Weights of a small mixture-of-experts language model, trained from scratch on English Wikipedia.
Experts: 256 experts in each of 10 layers, a sigmoid router.
Training: a variant of Muon for the experts, 4568 steps.
Below are experts of layer 4 (counted from 0) of a mixture-of-experts language model. Rows are named router (the router's row for the expert), gate (a neuron's input weights, with its number), up (a neuron's input weights, with its number) and show model dimensions 0-127. Each number is 128 + 24 x the weight over its row's rms, rounded and kept within 0 to 255. Numbers have three digits each.
Before each expert's rows: "gets" lists some tokens that make up at least twice as much of what it gets as of all text. This comes from a sample of Wikipedia text that the model never trained on. Tokens count by the router's weight.

# expert 58
gets: "re", "an", "n", "en", "van", "ran"
router:108133111134096098142104153108097109118162142101106159117122090149162153144090149111140149105142136127107106125133152129146110121123108136128089153114157104169096136135130116095142146117133170152115109150086113119113118121139110104150124148103095077146123079177113153145163137157125126104069108105144192113098142128060161121098124127127116142140148121081119094144109142124169140101130
gate0:117128126094147135114109149115092119074122114151144122135159068148145132147150150074142107121168113114086112112128154099139057136131108184125118144115119143096095154118152157108148132125131139115096120116084104125112133083170120130130130165152141083124171134098116129128137152149095136107148163130140143113104097139097138120097128139086133146134078108127161116160101138088129141144147
up0:143143128117110095104133155117084136173149166117123127158143150165101103105095105168131126125173189108114149107102104106138107132183104133161130111095165156134151128152136161105150172107105147130109124143139124140159127115108117134119131166118102124105160196118183131104128138132098125133095125159129120142148135090148092097161116089125139147124116157125130121126155119094131165152096
gate1:126076133131178108069116112112113102150088072133122114147145136111100100119117150122120090120100139129136124091116142127112097103120117125128131097139078122122134098107114114093129150155115144142062124136131160094130125147142116114174139128111101101155129201114172111122148117169135126134131139108112098127137149147132140160102138129146166121147117176123134185169146145138117138165105
up1:130132146178144139137099154187118141133146143172140154163158134108110104111124134073128095116146129104091130121149102163120110173140131114151123101132116147135121182141115136181124120074127119105147151105098136131158142139169109156150125117145101098131131136116130145113145124115067117151141145141123128178133098123162172135144148148097142075122166119126124129123145156114078174131125
gate2:123154113065105127122151116124142098112144092161112119127146085104123170146112120173152112139149105103126138143125146121147120128109104130120130128134145090118103110152136154108132083143114181116132135170088104117101117099121184133117164102172087088098145109135085080102140120134154108125092109134106099088123128145111094158132148115151097150170093117125080110102139157126135129137129
up2:131118135119132120117102096186144128101125121107126111124131119100138163138134164133093122124065121117112081171133116080143125173152094146129111118129126141158155152093157147078137094172129135128137168143135145135111103128123136142144083110138086130099130121136159140160132119103157158155148156199100143132121125085113109114121107112150115105141134074114103081115137166152103119126108
gate3:116106155141139158130133113157138168084120179138141122108119136101159131159107146129092091106146116145108133095122151128148126167144125148161117143115143091180134122133145120145130123141153118159107140123131152085128138095129113067149090159106125097149141107120142140126162087169115103137155171154119172136121142162108150087145104100110139108127133061110145125160119157182110099139123
up3:139130123144152120206097127076141127126148157150117087135108087141094126133111140157117162134126096094137154118170128140102104104099131127135107121117183140101132166131122136144083130079140107128122158105093117109140142097081140139164097123130146139149110108131138169113074072140114089107181133167125117093149137121125122169149139145141150123124117135144110110144136136120167117121114
gate4:170152132096153117120150109080129076108125077150091127122103117155092143122123115115101090130122107116118143119095119106138099158115121120096140132117161111131146150156107130092104175130131145113119073158118097119118137117163172144137112125172113155126122145112100171125122133123153150116132129102125122142113124116170114115113088148105111121133160201063146129159097108093103103117130
up4:137152122162110112107175177132154080141151081139129126139119121138094136148123117152142137116145067165126136117122139124129137124140145161113132121201110082156119152140133145143145117108131147125140159160108095132117135151115112147136105109140152138159093155142109124099104094112179146120185141112156152106136201156148127108170114171110142108135133111145110107132136099142090117157119
gate5:108061131099090146112112120100133108157123122145160074110083182133125130152103130133129152100136111138130133125118122124104138100108149143139107151139141123075157118117153165163123130096084145122119099174133110102165111135115156093121135136120109097114128105103130161132135091141151145168152169116091133115109159170114094166106084137108121111138112134116099125145126090135104097108175
up5:150142098088131132152104077088107125101152125143123136158115139156131112158107127190119095136102135118104155155151087166113110135151111173128115129107081100170135136129134115111131172130118108148149141155130149103148104108133099136103154121116117135122154165103116127146118120158119092138126122166112136111094140112089132152119091146159156133145121128120112121171071094132176133182175
gate6:137114116132134123177095106171151157109132132090100153125110118093113135119119150102104185174142118130124125077132141112166089126098139115101112101085127152130117124147142137121118151090128130144103162186115138139110086108130152140142088166126163129164161114150061122137143102166141104120112097121136129119118141153170116135085114149127170123150143096137167138134127115114148134086115
up6:140100179094134104128163092104146097186148190147144122144126097148137125102129132107122137143125143109176112153109139123112129148142124140137094125113196179111124112143133143088105127122066114112132112104125116158158141134133091104110107104123125102143116131109129118151140126156123151174105156145108093133149147135140106142089112097123158109105136119132149109074116119078162140160152
gate7:163095081147099121148113125134162106149131110132175155108176140185139131134103143145151170138150138200117125173131124109106129128141161123136117113139130170109096148139165125098117090100100109111097144156105096110146120125100152118086136150147146136115152119162106140106151121085096125095113104174159150134162136104134155129154151108115136144161119115112127151105115155101106105145103
up7:087162156077145130100142140116137130120114159159179142080119158088157128080102160141128127107113110115113050133116112147121116152113141127143144117152136175132156152137119121147094118134109135084121135136143100142113164151142144129114101131078161147092131128149146129136129150107088149117161148112116141167138115164132128119141116152135154086123163100128114125165127111149095089179151
gate8:151089120108184145161126098123133130124145119152147134144130116113129124121127156127112146144087126113107106125126142142096116119098093135107095105093150178131089121115081152125150129092104143100112149159077078110132122106110098142166134148121136101061112131180147142111097150087108122087177125119123152118123136098092137099119142163132135127163169116140136078093125131133122162130126
up8:084139107137134086110161120180144184104146083124133155093130122144145128147109131109096154149084126125161160112112145157128094148165115085084134165132118145150129166085119130153135105096121101128122097146118150111110148137153083105164163133127149106148149099155119129123160089122123112096124136150129118135129135143140158141133123115136137183111131124133100121095170157131118117089068
gate9:106139129149136095141093135136124169109135126147080107092126104159115113121105122141166118114183089147125157134088141186127108104136166157147124110100163129121114148083122151115071124144154144096114144099113132147115094166112148126113129148166164084132108136132141134130156133127126168148104080092113165154152102121074161129149149151099126152129095112135146136098099124129127133130094
up9:125161142148162107125157128072099129134131163132110145157167153142126162128140135139112119127115125132120173117103202152138126124131106144138176130148115119125117061124090123146081109152149148136078136116152070139119143113146138128132124178123130110139097127161131116178090094119130153119094120142122122137097149136150182136160099099143112094107107152129148159084129129153120122142137
gate10:119094121133136149126096131145119143130149108122105157168144125086151149108083106100104141115118099173124106120188112149116119096103140165157122135136153123130086134145121125161149173120175126152100151119127070077111110142147134127105129163145104140114128146122126096069103166142132147144114108126136138105149136094106094146161093116138132158114118170123132134170113148132110092075155
up10:123110163116136114135125125101134120116108119141176167090157126127127127165108169114110140101117126164100099180092190137099095148114141121159110129171114132148105152139126104129087160147106094094168125143116107137079140103100151121133136151111120120098150099155121152139132149076158130136152073123126085169141147134145140119083102114127118105155150134112109100124167123160152121144132